Experts of a small language model: 24.3M parameters, a variant of Muon for the experts.
Below are experts of layer 2 (counted from 0) of a mixture-of-experts language model. Rows are named router (the router's row for the expert), gate (a neuron's input weights, with its number), up (a neuron's input weights, with its number) and show model dimensions 0-191. Each number is 500 + 25 x the weight over its row's rms, rounded and kept within 0 to 999. Numbers have three digits each.
Before each expert's rows: "mostly gets" lists some tokens that are sent to it at least half of the time; "comes after" lists some tokens at least twice as common just before its tokens as in all text. This comes from a sample of Wikipedia text that the model never trained on. Tokens count by the router's weight.

# expert 22
mostly gets: " Mc", "^{", "_{", " Sp", " Ar", " Hy"
comes after: " |", "|", " /", ":", " November", " October"
router:532477479540461503469456533543524535520481523492461461467476509450483511519547492481508456495468517449477510500521534450482489545503513475479525487481505527490522557490500490538459507472503460510482480480494485534544469513534487514473526507500489534479484476501472489539507455540500520525470498542479479495490461526518458522489522539523474493481529458459503513475498493543519522508511491493484487506484484483512481510472493531474481514519497454487529503505520465498529478475469483494509513503469514487477468505543473507507456543510457483503489478492490477529511531494533510523
gate0:499483506447524453486536502510484517508517469503455463495509505520501524503511489483526535482487545484467509520519504478477471513508540448483514542529549481487466497521517518530530470493509462537525503509486522516547505503516483492553531524523446503500478502475485494512477491491506469537475515477477518523490479512488533519505511549552523515539571482511516488437478504544486503479505529479500491520470472542491496518506556499525532483492529508478498505520524515480519490532464530522502513505491511512475538460533445484514483476531508469494531540490486482464506471515515475493
up0:538513468501484499441482470555513520505499475498498504499518504513508460511496496527493505444511513460496484446520517531500514539488487496498483523493476459513477520524485453543514421463550480510507479538505513532498502478522518516512505497507444498505521538469531526514514486475510481501526531428516517456509494507491538519477509503518522492479529512491505484459508506475479492526519524482541492460513489512471504514506534487546474515477486437494499493510499551513483478504507507455493464493526507501466463483463498502455482555548513511486541493488508464512472488475499490491
gate1:516470523504507530491525489446511505504497494470532501513488514500515493486525483501499506490495521489453500467513501500482474508490507525501527518473520512537489474471502470493519467464478499511501531541543530518533494557510518509489494500529468479534534483510554488500541526514516480497516533496510499499515536508467478489477477479501469479454453496539485495519455456509526522533457469512501514522502531568518466456474498548553475499484476472484528507504536509534496496458470420509488485467469518506500513502457493479525493497487514507459515479551515446551504498514473490511
up1:491467509524536538514473538517516512498517452498484503473498482518470502493521492472430495495491498531492506524529496523532517473518471472462494503482528478467522477529481489496530552528524482501530489494500504504499485449458449535481499492450488525504486481482485489498450501496521494500524470483502491486490477496523533481511497464488511459494538493503528539481531527524496461504506548531523515465473484492426482526508517471484492453532480502511498464467463478467538515505484536507499535542491478484503511534484479513525577492501476497505499519482429471490480525493509472482
gate2:524512482478445486513529520528456464504499466486516482484497519516491515544507509536522504477519501460484512487523511503490536495523554521526473523504516469444504547517469501540544492527482507492512497512463495501533491504507487528525472530491483570482430559477493519516509503493534525520512492516507475496511472510472540486512514445508510495503484473529461483490490526498523508516500502454499478533521500493506495532464512453548488518495503483477512513491530504502502508466497432503496497539435488479473497556487496468486538478483510511520507501470476504555473514477521535498
up2:498542498524527451499474535453550507527531527497563495464520511474490532473456467469493535523492494532486447508484512484524457466483511481486530485492480526512502516464506512464499508507539491473546526497483503522493547498505517487513528483483505496485522478491530513511522509460481482525424550492531481492556516485513509471489475497514536550493487535475509468519538475479421507450475531507496488492513489506520504494508505508485448486498530510519514505523502505504472511531494532470522517485494490511526509490522517509509483494485503487507533508528537512549476484466494478454
gate3:467489491482505477452507491476459514504505489496494502515503490493490515533473482474505483553521496448481476498516490507519476498523502489514473501472494489465492502510515468523530467488517543522474451491461491529499517502518481519513541487499511513554504509502486507467484476472464493503507502543487493521474493508525487521511569529475473522498548483508483494454516499515466503454468509558456449516497481515501517470510531526519533508495466481499507503482583520482491508522546546537489520505475524532543485508480514463499484451536488519467479501515558526458495448524490492510
up3:502529476503493468495521542492475492522463482498528456482466509522482516536517477468536535506498483466544487507513484487507550524504524505493515544517494500487482509491496462466477486490499529473456438510476468538507510518522488491500523502483488528521470492470520487489475522450536536522479490500488512520533521532450463514528485521524519528542531473560499516472528513551485467484514511490467494501494511498503524526484501493530474520490487545501529499454508481509516496486497509525507549535510499555486515525521499472518529496566449472510436540465471496495489480523503494490
gate4:479513546550508477499529458474505527492474495524512513467496438458526493502486533503511487549471515482463521501502519512477514520526546537489506484502474556492499520522514490482495498520499511529487488496483494503474496537461549533486498464572466499468523526493496488549489465495488494536513430483523465499492474519499509539485533503538461498516529469489534505499521538534498492503479461483500457502498531504522530510495524499487490525505533494508508529510530540458479492478516497507519498488556495480529523502510528543491541472490506511478470535463521510480492488541552507521
up4:579466504449505471492505486532516500525532534499465518517495543491494501466508494492520471520480476493495484514496463446491490520487467482478523538518507516494535474463490490522501474510525472479536505489519509470463521513524506493510450517462510509484496491448524448482478519506507522462494506477469535465518506530509515478521490507522558502506460504512482499486469466475479482514513509562525496525508461464460457497540484463508521489524474493489477517554515505531489485533453485464510503515484487508509557462473452503490493482501502457528503458509483515509483482466468495508

# expert 17
mostly gets: " ", "})\n", " |\n", "\"\n", "202", "}\n"
comes after: " |", "|", " ", ":", " in", ";"
router:496469472515492510516501525515502521506495542507470470479497527473491518529532497476514470529486515447471527468514511468475486541504490471504525451489493502486557541497488513535512545466510460533491483497470485497508523519517507524495520521498490512473480468534477508537492493536497497511478468539470482500481474518492485536475522522533471497475532446471535505501473442538522502528537481483473467516486474510490466505473515537456509499501488457500516477461537514502542492471442500453490505520457479470498469546542469511492482505546471477509499500512501468536515501509507521544
gate0:511492522487544488475533491544497517519490458533573532467526460494561526503469480490527479515534481472496508486516468482515503504493493502518527506476498523462490494494498514501523522499483492457475480487469498536523481542466510475507482518477479441472510511516548507504507485521504483527477513484525529460525471484504510476498521524466487524509450532529496473514502468507529513536502478483498491490529497479514503521500496500490442541520510475503569496495497508493511466485513462473519478473508511543549451475508501519498527531509543528540461528522452486543508514547480532520
up0:497500474472478470505504469528482508441525482510489494500472503513474499473492485480462478493461473541503529499500517465504492529500528583488513475519528508494523488472551487469477473496476515532502479495506438545504532501504467481540501470509509545469535504455490503528488474517525513503502465516533476520511538522514515454488488487521521490497479484500435470465536462509449487485482460493494468485546477497507463457490540514513537489489518500505514514487463486549553504520514517472491544485446500513455515478478502487514511513477506522467510499491520527486488502496518537498
gate1:489503524448486535520500509498523479510498467534515508519482457461531499490520517475529500518531547504484486501516479548471489500462523465476512515528531491482496460504522522536514497520509542532494487530498496473479518513469542471523526492544510506487508499496460490509503578482500480480435513511525497479504506540512512558477526524515472501501532514499498467486476467492467511449465520491460515535544467467529510441462493500535494515492558514499542529499461527511494498486527510530542517537487496549516480488528507497485503482536538466482504496504484513494525485506502500529
up1:483504549550510513500527459521515554495516507491465549499485514485498515530527523520499487528535491464471499511496476481534499522518480555484461447474499497501500516459507479526516497568488511508491475496497514470483537465476474493494502460476507489453513520510515502516532534471512506472538491512448536511548498500523511522519555511496534520559498467494530536527506477504459485524481506526470460516504459459516478467519515511507499500531480471509511487514543492468519484478486537452514474512495452516548505491487517499494494477498533524498494477507503509527539500554485511517
gate2:493495526446517413520473491513475516500500525537475484522531500477521506512476484459526486485511511497489477539493523499492501537516462502518466511426477526501481580497516514502525498491498482475510516531507445477484544458507522496520516524498513499484485486502499476541471527475520446478510501458485524571469521499480462497466502505471449512504458472503495525476519517522503499486516517532488486455501488501493447458496538523521492494511511506485490485488526535511519532481497465514479476506490488509518464505499511549486493515511534493468470479506509486520467449500498461517
up2:486521500538507521484502532496505518476495514504532452496474489513457506524478514517502509472534504511515477496497474490503467445515536522498487463514528519468512449512468511489496517535498513506526517517456521519505472527487501513492500499519521485495497491500502476482522464554496512466496501557502508470518510548507502517478489459454538483480508513453485515551510482509529515526498509512423476512509490476523509520473484475491501530538476482521518470487465492503484481508526504470530569511540531513511538540535477506519514456507478487482487431541526555526486494554512539494
gate3:511537498479461491509528507541486554530498519531528486546487509528533496475504517496498498475485479521531508535507512475505468482523489554502532526535504530511508483478516489530488509481540521508476509499524522519495480505486503547537505494504535474487527449457519480486522478493499482462491535486491483498544482558546467542485493439528532527527470467527522523494526471496468490466503483499483445523533477545502492516495460489485512464516523478527509513520480518533483484466508512444452522500514493474479550523499488523507505484501516480491493493503482486550471469445477530500
up3:488466472459513510519514478472467448496516507501491500540477489512474480476473523503467479527519448529513492538433516492438476492513496447523524491496499482524506452505491537484511476482508492552470497475447506516460550451472530444492490514516524515522502477499502482454497533476508510524512486466502508513441495560466506500490492507533482538479500505485485472512495499471449479536521482468518507498547520505502515473520492501451457473496485522509472507485495541482478499521473523511500524560487494490547471538498496507496496504515523511498528537495499504470495487489485486510
gate4:480455470519489444499497517474531497476452493440507478470502496534513489505515494500493506502492513471465513512473465526492495544503482509494536489490484544490528506520534487507495492484498520515508476498483513518502522503443557480473501478501475529468564502542521490511483525458488530503526513549524500499519545516510513531488503487490517510481529483457493521553487492465505522468495498498508448521509496523495522444481536539537461504500430522468553473495533516521527519497532526528511513508553474482530500485518541490530503501535519511510485523488512459511495514528529491465
up4:500498527546505550475492477520516485505544532525501509481534523481496501516466439489502502497550527497506469490489513474502499510527486497435506497485550479509507486491510519501513514539499484529478523472510556460481478524501502483520473496487515473491494499496454473515500440526490497532503509510486433498495463498500497475542518500544522457500505506519474483477486475536525457499520503483488494485519486484540449526507460425517480475523509488535486514503491498502475505503474528481530452467484538492494487507523511498450497530482477464486461487501492535479481553495466540544

# expert 18
mostly gets: " States", " York", " century", " Kingdom", " England", " year"
comes after: "201", "200", "–", "202", "199", "198"
router:520499499506476524491467482489549509491496494469537526493504513506475462521509527523532469501506484475511510512482494535528467507446461474486530505549479520516496454520482498470483514514517514529522464500531490510506509478474469475513494486491511537526486454527486469473473535467479502500497522459533497483536538472460523493513453469486487517557468507483517510481517522481532537522475480471510478511492548496477526542476496477530537543509485513532424497519477473485489458490506522503510449477505508474482496512463536493493504502471481483531470457523500485463539530462460485508
gate0:462495504501536508518496532520500549480487507471529483521554494542457457537482504500486456515494525496513497506518512506452522518501509528489510531499496495510530466487493534495464539504498451529519501472490495474494492464487431485503492489496507500498493471493508454482489538487514474493478495487530460522516506480471493490503495444559542496526477508533538529512495500500522501517514545502509488481483499503483502498464504512426461523518475503449476487470522495511502534486495515519510523564457542513492513556453569490521500503483493520516511556466476503521501495489483515494
up0:502492475473556528544515581499446497511480464505528470496518517493539489525506494467499519532493488503545492513511493505486511485563481527484542564538510475477491511487488535516469520509533514515481484499485548510502513526494447499498524476514540505546469529557494482486488476483510521490430490519521508500490504511563490512499502484512511499511483513521492478488487517509503514525534491522477511505474525438484545510491547492474527476497509517501502499491542512528473482519531510463521485500464508457458492491496499532469509529499509500502526430500511511516510534508500500464
gate1:482536462500517483498491519480471517508416523498518572505475507481506496490489462499511496485550473496490454455495498544516504511473512526536494526513478474492487506526525526580523527460527446544486515511486491463502526490494464500492485466513498505503539480496521507491514492510517517512483483533560499498532490526482513509489494508458466495483475505479487549496530527495490508458493526479493492471462465536464468515527477521520474517507561492483508474502476492518549506519528488517534498521508511553500518469477489475491486511502526496485469512541477493481507508518488559471
up1:496475484525505493551512484482453511512438483510533548524472529538444502467500485495497502465505488551496469514503479478486561494464515533564497500475523520526496508505504537525512503558507483534512493486498528474488510525473481488482479422503540510471529492510493478520439494478523513499494474522568501473503470535508479495500492486496483511492478501493509537499534548495502505481517541485490480504470461501467510495527486495519509522496519489459523537487500493487509490511533499528500548484528493535509540521497528445509470490485511523476485520451507503488503477539484517526
gate2:480515482487505467524501482535533517443476529489486503512494538501468512512498479489517455495515529506508527493544511521467505452436506491521538493479517506519501477483535540506510514483466451545523484442493473514519501523500488495481522476519510485493507517503530476495557479488492498544491459482487536544476569477476467507518548475506494528524522497502499501508513536482528506528501479501524472519516496559527499507488465496471551526481483499502454536551546515523474501507486521508497482515502516467538513532500495487517503462485499545485493524524471533491468463508478452489
up2:462541521496513496488491503536498515475481487496505497467516517548493522538501487497518455496491524487480511513547481536508511489466489462503515450508479487525514473503530503487481500476451486542497493471503484490497570519485449474489540508495522469529511522494493498472535461462493519493482462509503514550498525461497499490526505459460489535551518511474520525483526528495566486487520474536518504540465487523543496477480440487474515535512454522481468518503541489515465488488523503519494523513503521455538490493494491506507477520482520532522457509521469536518493493491443480475
gate3:540468539532524501497514521525540461480468505517540504475514476486554499500516455526518502481504530464447511481509501516497486547514477486486518544497497504455440542556505494537483449483539520541519507537469494520498519514493504504530490498497486522490536473512501456503533563462528478496497532496468499501490513480490464542488500483526512490490450480524494521485457483534483484539559465497512490512516464513477497550474501495497517478501476526494494509513490519492511511501503503501509479504516497479465498501493533508478529506528471440505546511528537468476517491498512556494
up3:470539498474502512485475496510538524519522451472499493502497513480507516500488521496488462503519455540538479486506476495484507489489512537514472534523528522526502504508524484500511485438504482511440464516491442521478518501526461479474539509487500454487519518479523513493468454540536493523489539497534523484531469481506564455533513523489515478462479493494531515468482518497476507485498550488513514489501541475487498478501561515493512528513592464500530507494481494503551525532497491484502501456454514517498475552509481502479485491508523531478526493495476473493500500509537501499
gate4:465528461509495548496502514539503494503480480515511526496456529502476507486490515492589504443521506456483499492504507548501499501542496528492540533496494486475496488492477475489502513432465503471487529496498494478515543487456494503531513509511525494460511535507568520510524481515486531468488473512541515483508497497515478512520511481540476485492444491518480497542499455485488486490474489463492504449505517497545457499486475496522519506454497476485503529499474533527499484535515499513459465497484503479485531521492450450500508447548498473488527494479489514484479548519516498488
up4:510533504563466501478484507516488538529534496525473505455507491492466462510507471507547475482516488530490540520493488470465474496511496499468510505473527529504504509458497528510560504508440566498496526490506501516537503530516479499495522501485419498501476507474461571492508477517467466540523487500483481498524494484526542522524485497482534487484511549504518516488493536479526538566518496487500486535537508489483466503491444489483502471493518451504495520496475540512491487463477510447517518494460542499509500474482469488512512480480498485496508521502501513503485510517503543517